config = dict(
    router_score='sigmoid',
    init_std_router=0.0155,
    beta1=0.95,
    batch_tokens=[65536, 131072, 262144],
)
Below are experts of layer 2 (counted from 0) of a mixture-of-experts language model. Rows are named router (the router's row for the expert), gate (a neuron's input weights, with its number), up (a neuron's input weights, with its number) and show model dimensions 32-63. Each number is 500 + 40 x the weight over its row's rms, rounded and kept within 0 to 999. Numbers have three digits each.
Before each expert's rows: a language model's description of what the expert responds to. This comes from a sample of Wikipedia text that the model never trained on.

# expert 31
It responds to: Commas and name pieces. Commas after names and numbers, month names like January, been, and inner pieces of foreign names such as Tőkés, Ukraine, Cornelia.
router:455540466460462496484558517515531464469543477471513447465518523488499495512513537501480427487539
gate0:442519539537450409518493507544506457474476540470449498510517519520537529457560541477484477512503
up0:538513503588521496543517458541513439454420553517471465511546433542534577473512529492509504520498
gate1:459518538509434528491561476537480474480510516491501451514553491571565559490465532517503483528486
up1:465489468515462534486476484545431555477503510479514460470565528504492483464454522486529526546450
gate2:562576487447496481490519503479458491366401477478455503530495464461510521528468470455503525417571
up2:531597461451497484480525521493493483373414455472440521536471443465497480506498427452521535482520
gate3:465459501470530472512455609538551516541545553477523544514535501565481506569528512570551497530475
up3:495540489504461526507547434472433463426494442536472448499438523408537529379517519456442498545478
gate4:476510534483539497543542495539459495508576524438568474507469431511492502481460539463491471504395
up4:488504467511458475479493466492561514461393460546501497515529543454543486497490496518492510496543
gate5:520533439487479464535488509538466434568558500475468441463539473528498538539503517492548503393474
up5:468506458546531528432561457458512483424492512518525525486409501539497488492451443553449453544495
gate6:505521438530524515458545536434518557506538507443453516531579505487455492417508491508497536452449
up6:547530547536491441532521499463543485541507553529538459514562447531498441460440516549512506465420
gate7:482475440536537471468556535430536514460550474507429540536491472508466451511553488472475537483451
up7:567490561510471493542432450536488514495450490533536540438473540503507519483454519503522450501581
gate8:518509488502492557505523547454484482503485508546431551532511525567482461462468521501442501445509
up8:532540485517520570495556531492509511554490464521440536551507577579473463501458478517454513510483
gate9:434474568458541462483537472508511507511592504501528533482519506455457549567533492428466480498519
up9:522491475514496588512491488515491499463408550520474476547492481508556491430444499590559521539461
gate10:555445472563568504519471608505496504492411498469546507542561534498445454536518478567488526502445
up10:479557554435447508447494389514495494498557492513449505477434495497537529501487517473520477542494
gate11:426467459451514455478492523484568554514517500460521480539453482553439572488521494433471511471567
up11:569529542523488539511480492510413459477452504522448527456549541469542442483509542553536466548478
gate12:504476503553497507502452557498530526484481505455450548478479459483445463563481499538513481524508
up12:436563459464504607518475450562520468530491485463549431532471524543535551423535511471496544551510
gate13:495515446481539499553514552484528461509524495454518551520514513477506563511513597477471478518526
up13:501466471515486561494540532543543495493435571542384515458553555494471477529511520492529440525577
gate14:556482501548500519501568542509523535568466492460497517457514478577496392507495498496426509476490
up14:444509541437485498489443447533443477445485532554535482543530518432526605484487490526568512495525
gate15:527595497454503462511555460527494471451510532504506507494514513472530526541421521538494452484547
up15:530475456513514521468500547510526510514540463453468455511495489541446486475487478451465525507503
gate16:477498451445529491482499415532484470508569536457484509506415499466483504470586504490585526520528
up16:480490439454523462442477427513468478509555536446506531549415530499423467480540479455585550514492
gate17:495538538477451527545502532513542477487504513477490461476521524532520507428540588551530438507460
up17:453515497472526547555495461472535457465442527464478493488467496538455512430552534535510425527485
gate18:498499498520467538510500473511467484473510512573593447521465544555527484502456491525467518512538
up18:571547511547497533527488455466453516455486516554595513540451547543526484486465428491476548490529
gate19:489475567476492510559555496476521467576487542517455516504520442462531556479502569571571482502465
up19:435505511560511512539570527532547528520470601530469542496502476508473581501487536553575488537448
gate20:470514511442474437536586459535486496524467554542541438466636514576506459523536535500487507485513
up20:546448480495564464478521454481441501538473527529561456509628535536551474471554464416492524415522
gate21:479475472531537511535516552549426476429511468553475466523506464567575502441528521514441513511480
up21:470513537437477476458524454455589525512459512475507493505509488423461529551487537512561483473524
gate22:500551434516489523481564505466415504465586476547427518498507435475540500516519505492446501460528
up22:481525424551505505476551486476452516491564489517427500488513425479553488532520479523445512421544
gate23:475566563446520497573511495532531494516461503487498432482481503576483486554530558507496447451501
up23:511544544541540511566532490532530514490496542495511486490475474575488499574521542510486510474483
gate24:526471451496541507470526462523558521469578442515556494485526513527466477453481466460476525448500
up24:481523532511460472517527549457465479511500530467428457489481521472521512518542525564472487556496
gate25:488564458512523514545513542488444429511433547612473509401483467488420487459452534550517476492495
up25:476508472493428473393419450540491564502550496507550499546541561552522462511523511489478525472485
gate26:508504494483505473449454436552555515522517501460528500508469543430496433551483509483479508558562
up26:516528493453492465468441425532515537515494500445581519480457552454485404549489483480493525548576
gate27:389531460495432489489558542515509464460444533508537472494483543447479515512560545500522510480522
up27:514492515494517560501448452478487529494511470479391561481467493526534519468453471523523488517468
gate28:507491523488464553551499550491516448567502493487560481480513455509495503509478507455464435439550
up28:532474551496501510457524577544555503539440514442497461517411569520495426496484481529512546523544
gate29:405427489495545503477599516531540389499440524489492467495543457523472494507511484454536527545534
up29:417437516484533494443570526507502433477420530478441481519520486521479507539496457462521517522518
gate30:482546474492526523472482525505533490420491475459456493471470524476530506544527481479456516496572
up30:500466530520444495530542493505453492557474527517539501532542450526475503512450507512520470503438
gate31:543488485449464495501550497522446545453566540541612491503448508413500524560510495549450545480563
up31:456448518566543509474549507489508467485530471388392512508524445516524536473497517433530495471531
gate32:474460543505393482482520573450516463537508492466516500475484515483509545508476523567463418498463
up32:535491435481520482539556490497560479420501531537496516586505416484494496487530456483508481529500
gate33:425516455523494485542538618496484500535478542568476490500481511564514534500565492533533449470467
up33:464516507546518446462494564466546548500538499540512530514527511504386476491536514495570474456494
gate34:538500481493514512446498491517581512506445474460511506545474566533451565492480467471531500612539
up34:503573510465503460562481508497395477479518521502516498458518457473538470530503546527451520368465
gate35:431539467480448534543561487477524472537457505626529447498444499422525496509473547503526486519531
up35:448520405517541522507520515566514490471492533593478493488468526527505422541502497531502533482577
gate36:433551502513436528606561545466477466488515528587512441416486468505486507472524517489483508438562
up36:502569494547483582552585504509422507407475541587506450375441526501524530477455506538443525434501
gate37:458453578462514477491467485538547501513464471460555514518420592536472413531427504472513493475538
up37:551494425507470541500536487478456489478509537535470467506579460477557567447531513499503489555468
gate38:444495460462460543465474532612484484438523512483490512527507522449463554473580508505459503518476
up38:561456537546503484450495504449441477535464484510502509523596515606542463532471460492477540506524
gate39:541563525458427549541456473537557497469549522523470417535479480507578460441513536539547456489508
up39:525585433467498522484540470465525439432553455441560481476534503490528558530494518503507499484580
gate40:476424495502495501494571479561489493546539519529551491464489546511459484527578507507514495425499
up40:546434523526545557480509445583517465550486542510632427477556496493535492496553496450552497492426
gate41:515492532528506477466432512466542580497532429526554487529548526538602508517480511507548552455498
up41:496449483468484492531422548460560522576551544453506418433604534479568496545499505590476500566504
gate42:538535494494470464519490511435546468605574442570497531502479528477423492461488478501526500541496
up42:508542533448506469478503514439586501620574438535454533521448537497429484494478456512526517528490
gate43:511472526581493509503433580511517522532530487447460499467539515537492477499479481564507484563476
up43:517513485435531490534560463540495525453476509547487471505458497495493536490530512462551486441564
gate44:509583542414513555556512500490487494474511491461483487542427467430530506505477500503478472527510
up44:506443483581488475487506528509471485532476515567503531455557513556481468469518530482525479467501
gate45:522479474492480522491524472457486418541518573539581395504460517485502499554509514573435512543532
up45:532444391512518578436500456487514442487523574583550495485437537404526503566452537542545538481510
gate46:524491445500506455515544491448488437490491561447483437467494497513537500483491565504558435451428
up46:501484440497485486568486551499498453512493505481454511457502547455505522510491513471546515465456
gate47:423516469519509515457565479471520450476505515476390526531487579468446525483562463507563491498517
up47:446544473501538537452559470436516489459484481477403521563501594477466519490550468487570533507517
gate48:460498444507499478439457477541469503484547508439544488553480490509559559499521459506590506514485
up48:446517456537501507457504480540460516526535522432536490550479481553521535514458484527590496496466
gate49:431473526477495492538530513465449508503544449457518448439450483538469536540463526559452452464510
up49:548446503403465442536468466548471476468439477491460521514533475518528499473463468516480465432556
gate50:432554448501487468520501520561535489509538505505510446524483537441473479523531568471476496444555
up50:566474532470511443422510489409470538477512518488462510466519510469523545448505480568534513544459
gate51:492542504449505482477515477564484508507584440488514493440495509524575535555603494574474520415509
up51:483513513575494515520490471527481475447441532558491508489472483401536488505422494466530524541497
gate52:488477602489442417508512578503488526483449455450468439454477541519482550536479570532533444485518
up52:482464524574459491566470546465549499505533462424494444478516548551457481478508466545452481518495
gate53:433529468510500447548564530471455519524554513465561491511530409535508533530491501480452488496521
up53:575493516498468508477519482506519439484457482559424467478494543509497493437489544524596511468520
gate54:445497513569457479498550534485490523565520567420431440535520509523516535472508567532530474496585
up54:572556548486494559477488515441510527458516484520477526535525477575546551522497546483473419499499
gate55:548575532532541500536529497527481541445570438546506439482487477512497455503500461450490493469457
up55:509590517504531477504521452483476530462530451503578415532494529527518496494540448508549547536496
gate56:487505493479468502493485445472474503523567539547616442510492536565521516467517476433460495475474
up56:491503470492426491462485461455481522539539511541610446483514543587491521431539474429459520475484
gate57:503569474498493391470521482487562520386523426469505423490517574507450537486570454463541516480625
up57:483437518497500564540513535515407480617488567561496558504476425475540437519475538552469455514375
gate58:563521503522536512434502491531469522475566408469452566497488594450525495453580463532511538461454
up58:416455467537486509527492461462507507465502538521549498545483473556436461567409509504436479553572
gate59:502457461526562519473470547504543543513564526468527523470486602496524460466521510487564510544536
up59:522556508472490514533473564493500473493407470571459494513468436560442503520463516529520460477437
gate60:502547459481557484520532552500491461469472511481432434487502493581509527461504550508542469530502
up60:515507517508505525538564537483454456515461472473462504520507547545436494560573563468486531560475

# expert 28
It responds to: Pieces after J, dates. Word pieces following J or j, like ama in Jamaica, ersey, apan, asc in Damascus, plus month names, commas and table pipes.
router:443540519484434490527580537501509412467526510509503426496523505519450477480549574501521438464515
gate0:504448519434496531460462549461524480468437473398492535461417492504494498446531493591512473494528
up0:502558439591473467536546424548527519508545522577537498529580503472482529538500504390508529511511
gate1:500457516570452460472503498589470406457464611501443510553418513481489534571486482564515486477585
up1:488507481439520524513508477402535617557586422493514476460570475566490477424500515453491499538454
gate2:534563459402548560479526512520520466369465562563565486539550524541447465566522494431452482542538
up2:521586483399521578470517534509486475418470555576571483528552533535441454570527481436469495564525
gate3:511529485542541554458537478519498473461559495513473503503523440501534541510426558488399477453565
up3:512500511459455408506479541519481526517462518477544523518444538504456467487571435535606488530418
gate4:429448524502438532478510553528485542516550465476410531483481541511466512512555519474477494511535
up4:437426489502464530490478563509457504501572464479437579492483558560468510481570497505481525515504
gate5:514492494495440512537472510473553486473520499473491460462563518467540492500503519486450437475564
up5:562502487486517566502522470452518469531500449532535573502482548490522456520428491469539568557437
gate6:477501431384500471461429472476481489487444539470486518552514476499442538441567520509574513451495
up6:557503537583485542557539516497513495511541415546526488459493518508526465565461489496441486556521
gate7:471486533493477522534491507475544498444448456496547499509449532552508481524545597578508475546483
up7:448493525490459475592559533553498490474458473469603517553440567510530450504547520491467517515442
gate8:470497476513562470594494583541432436482451565542536495457545510508525510531447540490411452485547
up8:519489396443498496426504435555559542533575400456487482483473548513461489489573525475504521504439
gate9:470530517468448478453488511513517480517596531486449528534532437423487541528465492510555539504536
up9:508450463479569542545527491479538516496397478526480491447521565558543408486553502497418488523475
gate10:494508516493450519494538435491545482461507565526496482523463436509540555485461491457449509524515
up10:528542467498531482500438572515463540554441445486475479471520547466465484498499538515500487463485
gate11:461498555510544498486556458474591409501457454469492441557419439537508449474548487508548477526440
up11:476547555495510493494530429507564421497463455455464448546441452541480441475550515535553478522462
gate12:492531537532484499528481502552589399504564519524510476448496477451553551532496534507511432489493
up12:541516432506542536534449504570512458546513461461470514427529482525555489425515503475439439536484
gate13:485487511555497536504543501513521488545499462523537527497442472381499519584488496475506501459602
up13:510518471466468451485484553501439527456491566470483473505565534618501483479510495532465470520413
gate14:496465486499441518486510482570516505548562527500547393508519468512500501509524464507464495457523
up14:526480559423592517478463493538488570473516441478417563520562488527446513470506522526500460540496
gate15:546483512481488521502491541466509582517503560514517460520575585548507507544461469543517510448588
up15:559510501474541530503476555459522562493498540485523474504547605544492511528482483545510536452589
gate16:438540466562531500504479460434449420501555476467471471487518442475537560456499472448508507428583
up16:492537435569535459480404451461539420505590511503484453462473511503515532491467476472546500463583
gate17:500478518505465560527544550507512486516459491454451472505541483569456499466520472440519531454505
up17:465465465538525501475477529574441500523482502497465516510492570545412495501555491483501496493524
gate18:557499530443515540560529499558522485534487471488504471495453495451524484529537494493491513521554
up18:583512546434483528529550495475486484519471490568516512523433465449516459513518446439500508540548
gate19:495459532429486457533481533472499456423452580441485519565476466527509497520480533477517484547503
up19:490427523409509451528507515485478448428461597433454535560439496553484486512503508463500515504494
gate20:551455517454409484531585462465442473469528504562540465516498549486467489453513540548494507444538
up20:514471520438398468547546484451448451438527462551507491559520515489450484460509527537497510430552
gate21:492478488546470481483504565486561469506526536508502479431469556462443433521479531549490482448492
up21:504501509545508541435497566550529559565506470571524496481444541459495448503506514498480524504565
gate22:492543544512470462528570446573525494540498446483501522492454551507516385514483484534535494569552
up22:490567548529474472535569432536491498530532445506529538501466538499503459479539439472552518551540
gate23:515506506470496531481517528621456480422468539491494473540428423436499408539440508478466471517523
up23:525507502475506523452500481587476471421478546506497480572445463448524415531456540466487468507535
gate24:501510556479505447559501528512471443531533499501523483488513496543534509594510521517511463465488
up24:463493457506552545482469443502485525528507430568510484491521466534492515469474516491456548440492
gate25:519416567501438484459504515559422527495500576481531529521521471497450497533500432484537513443492
up25:434482482471462464428548473566566551508482541477496468538489418548507435557447474472577480561520
gate26:434554539489464599494498507498460452517475462441516493459472539595498481543511559581486535432488
up26:508468460533530413486531531527531534496551521537469474499559454452535483503513465420543475557475
gate27:502596510565466446465516474390564499497566451571515494522492455491445476478512453513485498511508
up27:479448462441530515544488524595470482499466565431493506462513518497539543547480540492486496500497
gate28:541541571498490514517558507585452494488460574532498495468451500458469534593436539461456516536480
up28:596537535568515505521570500597433483484456561534470493489464496471471562574508473433487516529436
gate29:534497538497497488529560492454517511544589488533525403451506554530493502497471543482498395495562
up29:434497465505516578505451572518507450442545570464551477528444537499478533508526507484508513488539
gate30:434526528474518573494495490440483521493482425520536491497436558511508432547521494525549515533561
up30:546476510560476503477530478539471484507521569564489533463519475478473546487485491476471494500504
gate31:486431502441459475502527456482607488513520531440616485497462484488551500509451484535459498554530
up31:503462514443529533462540488409547470517490491431554514506553432499520487518475474568454508540470
gate32:456553509484498484537577513526497475466488468552543491527505563412536440493473445490503531555545
up32:468544519518497516565594540552488504479516471543577482530476570454489402515458441504515509495523
gate33:566521544516471488527483491430496410492445554474521496492419528441447506440477462494428532525541
up33:573482565544500492528542512441525422521388563456510468511430477468496512481461442533435522558489
gate34:506492474510456506555482546543501434495500583537536455524538506476526457517497500544492439485557
up34:526509500428496473428555482456541495519474438506442512511456526492499517458501506531463553450435
gate35:552472536561521465540534498480503568496520516490517523505475449549479489495430474510414513495475
up35:460511444471469515456483498536507453467513485511495482468516526450488538513559562496542488487559
gate36:561439558460455516575488517488542479502458552446483514478432486521365549438498538473478519503485
up36:538467573477420515559481510486547469498481565475481516481434492524364528451531530454532504513488
gate37:499470494522403480472489514536543517506509421455496403492478469489545554512442600490499457519528
up37:483529537477549572515497456477439471528505550481542542512533479529482409475524442516484552465531
gate38:563511455577505573490508468551503457477507507462533517455473558494527464516490537549501521443452
up38:493493539475518451549475576453477515532428506532445465505485422495488526475509450472496483564534
gate39:520485536519489403569485485461479492567587440485431520488565539524485442500438476543479499440578
up39:493470459463493570427494518543529554413410542530566541491490489492505598530566533468515508573472
gate40:465429507544537471450521483460540567516550490532473484505461508547455513469489490505539517468565
up40:526548491477469480534508510535468454497463525418503516479554541455546477543525543499498483534446
gate41:538481405443472515530497489537470559486478513575541464468470452496469462547471506543458525523522
up41:492507417457518506460510498530476566527479461507539505526457445531491490530434452565472534508513
gate42:522523460550541494569478498487510564467420577516525527497504457457530513486483486529486489495478
up42:502519486589520448545500483481487544485439588542517516522430449499514496499483475523490496498489
gate43:441433469525438445546557494506462477485556458484487509487500571492565506524512471566441470469512
up43:445448516547407488515547486509477429526539444477508514466508559502535484525503475547416474479546
gate44:479534523480493489577467557463505483534513522494544460493586544473470485560479518486471446446526
up44:484524552497421467536453513484512467503544530458578514500536571502514482535527550516516488417496
gate45:454528495495522442477527494456496503526556538458483426504545468469550440421566487487560511522406
up45:421522475491511451464539503475496483521573547467520425492537469436540431461571483487553504512445
gate46:454505472492508433515452446515554569444546430548459444493572499551450567475497460476475509479494
up46:460455488533546425459466480499577549436554488520495467497606527513451608467494450475519497555494
gate47:502513511506499448484446462531520465463537522503593438475485487454532521493523520556477500484485
up47:427398561502450545543474505514519467453508524452519449473490462548534500459458560451489529536471
gate48:549499540561431594518472509497453440516500551518561529488484524527465524528500459499553480446532
up48:425498431386569409474540488514565567500499473495475496497523464498484490483498542459425521553466
gate49:451543498469495461432489491426551454505542479449454479502496530551493498466557519471504486488501
up49:516451523554492535568537505578468507499465538543613494473486467454523465555448478544470498533530
gate50:445489510502482548496460553508538483546484488500546366468454519454525545455433578517564472498523
up50:591498486523441415542486506481471526503566462409540579472545497508507538530510519541432474553433
gate51:521461450479497476513586456527544497498500448423499462495553548512488563459507485533493495476534
up51:543456460479465535479550428508506498488534502491555418474570570569478532470490468550493488491479
gate52:438514494595495510449536576520485530504538451476455553513492560472460478595464501556484520530468
up52:441527505604510497458519583513474536515534438478467574537520572480444494563478488531515540519478
gate53:503533532453476478465552542529424437460471530511518509508557528491507544516512506498460478475536
up53:459480502477510516525399508481474534496501474497503499435515528491483462441518566555475462534489
gate54:480484548502496464422548503464516449519542534548526439520503477549504460477512475434532509600456
up54:434554526427479508519513489578488472480510498572501551502491522507458539545483515425534511539536
gate55:493534494418522513520454463560429534451502572513487493493422492501487431510513551510542534501583
up55:474438546576446532485552524464555485517455459522513506512609509472491556497535433497466499451444
gate56:456524516457482439425490503459571472528482536435506484499518526496529568504489531473539510523542
up56:435540550489518455441477452401524496491452523504478469503539558494501521503540498456512518534522
gate57:491517468463472555579428462514523486423514545522541500502628535514495580423558547456565510457511
up57:499503476547479435398579561520495546531459456436503483509398483482478467567464475568429482592476
gate58:479576438449508497504468555509486480476474488444439475391528481539517570487524495577499416458465
up58:548396508505532460503468465517459500485572544529545606549511514469536452475476486486489522496467
gate59:512549543393573517542537563550462453474442458498503504532541452506472514475471464517550545527426
up59:470432545474560557504540515546474488515449567496469478489567549465479499549474518536478507552497
gate60:510510496501470522464493551388506526522510483459472487487460627518545556489542516502542481496478
up60:493564458513483516476465571440539527490531435462415526452449604535549556512518495480521511516500

# expert 4
It responds to: Mid-word fragments, commas. Mid-word pieces after a capital or prefix, like om in Ipomoea, Binomial, Custom, plus commas and table pipes, and years like 1989.
router:419544454479467521508550545554522466550507508524472420474551486495515494473565562541446430452497
gate0:461491457504529558518578554483441512522523499535425511517598464444502519484489544476414497488521
up0:502494422491517574528574525504381491489487502535458566572603467458511459460477550464443500449532
gate1:458483502582534482489562530576555524472548541479437446429480530473544562480576518466441487503496
up1:520538501434466495512455501428476491531430498521560544510552484539475454552410524537568514532513
gate2:486516498537477535545508481565467437545545524494473506513610531486514457500558513543518498504450
up2:509508500513489530545481494576459459541539529496473505502601523505495434497554512532513507519426
gate3:450487462461476486482536477542478463495513482562451444521501407481537570450516568546511469533506
up3:571549501540528517492470548426506527541509544414526532487518569524448420578477428467494489477501
gate4:487573494459565532486551513491446476507596513416491504531496502466561521496533536485438474491532
up4:506462623473449521484506489510549496522461448562518501497511563530448487482517487537536520470492
gate5:444616473521481515460506461506484554421506437538522523470554446469563512499481513452431513490530
up5:577467426514528498518521509510451471480499556463487477548437554454481553450519506492531524531543
gate6:488473419510517420500536578482599540497543491560511440463498552475431463558566455473510471557507
up6:537539597475506577524473406476423444494457489448476532544500458509580565417451577511501510457512
gate7:538468469534549467512473552455473559419488380594526457506511523562451428472537487512525492543559
up7:513472531477531460529517446506492460498519547452488596543496447483540544483449497491492506482450
gate8:424492437495518544508465525496557495493473539440430517529504490481509530512508481594450481553472
up8:422508448496549551507463510534543489530477536452414536510498493484527529521489495612444509540456
gate9:461536353555532494527539561462510514574510526478525534522457475532505484529460469495546483541434
up9:537463575450507519557508454533495472424516433493470502463509469433517526499525558486497496494520
gate10:557491524456512525500457505493456465485525533544468508481591514523521528466581527465448502534453
up10:443524443514491461494552509509526491477515489470488505489402516525506491517394507524538469468521
gate11:463545435476595477511503565491508533509570559481455508421472480494534524471554528503510510521454
up11:473570402532562454491477563465477524521521553482504531464466481515512525469567490493522542550431
gate12:421517446443508512519533528596469491485468502494467470492477557472467511535593501460484491566532
up12:427519454427540533566572507569485519485478521504447484543495555476499527524581508478478517564506
gate13:513448468491490519455630519504538419493516527529529425547546482493547502473498528443496495514461
up13:522473461519501525458636497468549437491510502520543451526550508486556488463499521432514484521443
gate14:437475460478537545509530544514494537531554460504477487519590510497416508544577473564430498565523
up14:563527550505460419454457473464488491454451541487518518498469475498566498484442503413534511411504
gate15:514466502517537510479561474508623475505509543497530472448499439500553499509507441470565480641500
up15:490526544552416450507412510521397520490468461502517560560488569506447520522485513519442528376486
gate16:526540519413500508548478510486521478446553488497495483470507495503536535449509506542574514540417
up16:482529495457542535497465485536507489490571440553461501485489476432544514443504465518564523507457
gate17:488471472468442508505553470402488429471510492526456450566499568503468469463520592460495495472528
up17:512455494488454492494569451416486453499524504502449463550502558464476460461525592518455499450547
gate18:446531531484504498458468535544479516446503432473450521487628558529518596480506482506435503414478
up18:436516509487521515459482464549417559456472405506471500521585573505539573449531467492430541453465
gate19:463548548525470546493569471532529490521506442535449503511469565505483453505541466551467500467538
up19:523476453491539485515448524458459499487484563429541503480517448504519548512439528473581494515490
gate20:556582520477541450523524468569477504548503437469511519497470466470562490487511513510488493430490
up20:563566530461554469509516478562462504559466431463480484504459462450565506501509495512478504450492
gate21:489415524465518514469554522421534481557415505459469537534444454501556566574561474585516472529491
up21:504444537518525496454545537425554467558412509454462528557398454497566595557542483572522480507502
gate22:487512493488505476522550547516503524490545511512483466436561474542546538530522541461502430431604
up22:522489545534530469553456494495516445477486565450525492452491458528490525456483510553489506430512
gate23:482493529509478506519480441526515499465513502545563505462561562532491459478491473536511518541579
up23:469511503478514489538500424519511486458499474511555514468521572497515474505530506529490540549581
gate24:569463481560518455493527468497484529531550408535510493522512477496497525403514512494479506428530
up24:567465493551524450498540478498513519494522420546498490499496518495464535406554497483483514456541
gate25:573486458564468544520504540536575536544386459509508503490545426537492581514547476522478512461487
up25:476489478486580485462515505523451474439559500491461534486513583484492453506467494432509499568489
gate26:421488501491491472505490511541452536509533509496450489506446531476470520462550476543447509452503
up26:522473463550518498492533477458564484499466490417585560496494477519482507558473492486435467541489
gate27:384434533555511490461534514528597537515472509582524435464469485463484517449520439599500494497483
up27:451422507558525453486514470549556531508456552558503442474462481419500540453540444570493503524444
gate28:531499619439488525473537485547452495490544514510524517453562477529522446520476551528443507487563
up28:433498425565525445555463536479527497527457485495465492536421506460502567491490473497560496501432
gate29:479506453492473481502529580524483438437520480498499445494490498537475449502473598501511441451531
up29:537482514544580463470431491513531546525497547485478620565462432496543500524539448525492514532470
gate30:416554462441521574503578489470464482491550460447468467515537505459563526497441473586426524542515
up30:380560479462495546519583493466476506510594453477472531482537526482566528427441485524386527489492
gate31:444517506500520531499489529504483450555511460470451498470457466479544573536540530552505516415453
up31:569464485526501487506511478489515563485502553548527521524547550523458404468450452435490488554555
gate32:486582478522462548511531543560469521534427463472527459488512498569464466473533489541456510479575
up32:509438519472511452490497480439486511479574542524469543484445545462523564564456524464574477517449
gate33:515538522456436554513505525470461464483466462519532425551529543556551402513528470516494541469475
up33:493509484455496506494495465426566510533487568510505446518522477536552521565447521536536461493493
gate34:501515431487539471543485497485530464508506520521461488457488532487520504497470501510453454540539
up34:498522438517561491521454469474523494493487521534469478483491538492533506497450496499471480516532
gate35:453450526594530535535582499527486481493556593567496469536582532462491447555536480464468501481536
up35:481499502572511481515546454482465432490567547553490415508531550449508442527535559399526494449582
gate36:460532453473514496473525469460583510483492480487521459451519511527539471522512519574551451524481
up36:460544405507539512449514441445554485494506448477504485486524497544561480531548481574517483562514
gate37:468477545538546547454510490537438522527480446518520473518492506597529612450470469540578536454494
up37:533489495503469459502496514465562468459498507491522571466516505410442444546534543415434453515525
gate38:505441428494504535547466512472487534584516497536473456529513577527501503399420527566530495540446
up38:517510510533506540548484539453524503575529507568485489544507481513482467399457515542470520482456
gate39:466517475549479525504431514547508576558503567476497480476517401446488470475469496530534498483546
up39:487509474501474531468449507550490564580473556487510470502527409446469472478455487525566498511548
gate40:487554496457455433511470483555560551516426499450470498456541451596437475516572441473502499487494
up40:482553483442433441504451473577535514508440486437445468491551492577435507500600460494502513482502
gate41:431471525567442514599519529474461496481546511509533525437562467497433516423468556519519482478428
up41:577553440480555499406484492508456525541448514430455509554481497452531470630485442479547521524556
gate42:443534540435481509481551496458492528466561534527453493493463526497453464534517508575482464475548
up42:549484466603587460492494444547533415451437489462471545447448441459544502495541448392556471561547
gate43:505526490471510524497538509488445473502503526464558499532468522503510395532513502388483510399489
up43:521500458475523532481543521495474477509511494476514514524497492466509406546480520405509527421512
gate44:424467522507490532513489556539520509548523515530473501559466575532456465580444459447468502519529
up44:380485595499511526515467539540599526550494499577493465510463530513501446519476477512494496521457
gate45:421545470501490455473443473535505509449528450469483449533489501429480477416572560537524493462513
up45:473523519540448532374546511474563537529488484477455466491467490506543438479512506560471488558510
gate46:454472511498433468465464493535480520570460655450524502525524438456500560506521495453532523557575
up46:415492513465470452443461477550478525571492616474487501513533422463552581492546510495528543548520
gate47:497537554527415488420417497479583500575531524466541548498471580504511460588460513576459492473533
up47:460553548521403491444431488502548528525547526481543549537466577485486482556478518566465510433531
gate48:467557524509529513474496588432492485564449455526549510435543526508510491570521511508491508443468
up48:567471468467473469497524399544486504452536535469421473597465464465492540441501455450503477561501
gate49:544464526414517510465530440529500505485454471511447459528547527384495473522516523496549485548544
up49:548484539552509443456495508585458528533453562456481435467533552448543441542480494579534492517498
gate50:499557495507512506503514470464524504567517548491513469486498567547538465500556544474422491486494
up50:540572514442527518484513445469533493540521569488533460509541547499505431503557518492458523511434
gate51:500550465450426510482511543514506431454567557506524481475511530483496548526445524492513467523509
up51:490391517562519499529546525519483568517472440464472483499486475533520467444546498473491515527522
gate52:519571533560527559504557553534587491509478552530502449482473453534516528439533475537500490414515
up52:535528520521498543491493504490614504522502601514503457477489501525540470446475521540507501447520
gate53:471531439365450523488508462570555535446487536500476451513531536436479477541541479525457518516468
up53:536462510534536438463366523493504522498474486457476552540523438517525535481545492459565493504476
gate54:440538426473496515492576471473489486512518501531450471512450494454537537539588487463519517468505
up54:475541423461497501518568479460487487501529474492439499501426515428528521522587469457530510461518
gate55:428520464534527525498557492499513574543531504498392519519565536466520510458480461455435503504490
up55:462467603506530544535562488482444492560459528491531562492533512464499457485491516508509483404455
gate56:384544461496534533542546512550517507552527469520455525517480476503499489456453448462483495511494
up56:389540485500559540523539510529502525550524439545456525489487477506512472479471437470521510484485
gate57:456609524545474515533522520545481507515448521544516461493519454508522493502446481522507495407469
up57:448631492537500493483509463498428499544478477530525494467504485466536526493505451528515531441442
gate58:467574452516506476511538470571518543499449420488495461455500474479518552504534475516434491498518
up58:495438506482496518524476527413475435501570576511523542515504496529485426475481543452540495497503
gate59:534469597483439542517573445539514509450513533574531522472543509453466439524541493489530469463489
up59:513457562444461500517534451527554506448525560499592524476507480452490471582519496488547482471493
gate60:465481471527545551489508489492524512491515548526499469527558528529447481490522483437532505536539
up60:503484508561564580474508484534527529510488539512538477514535541525468496523525484456517523539495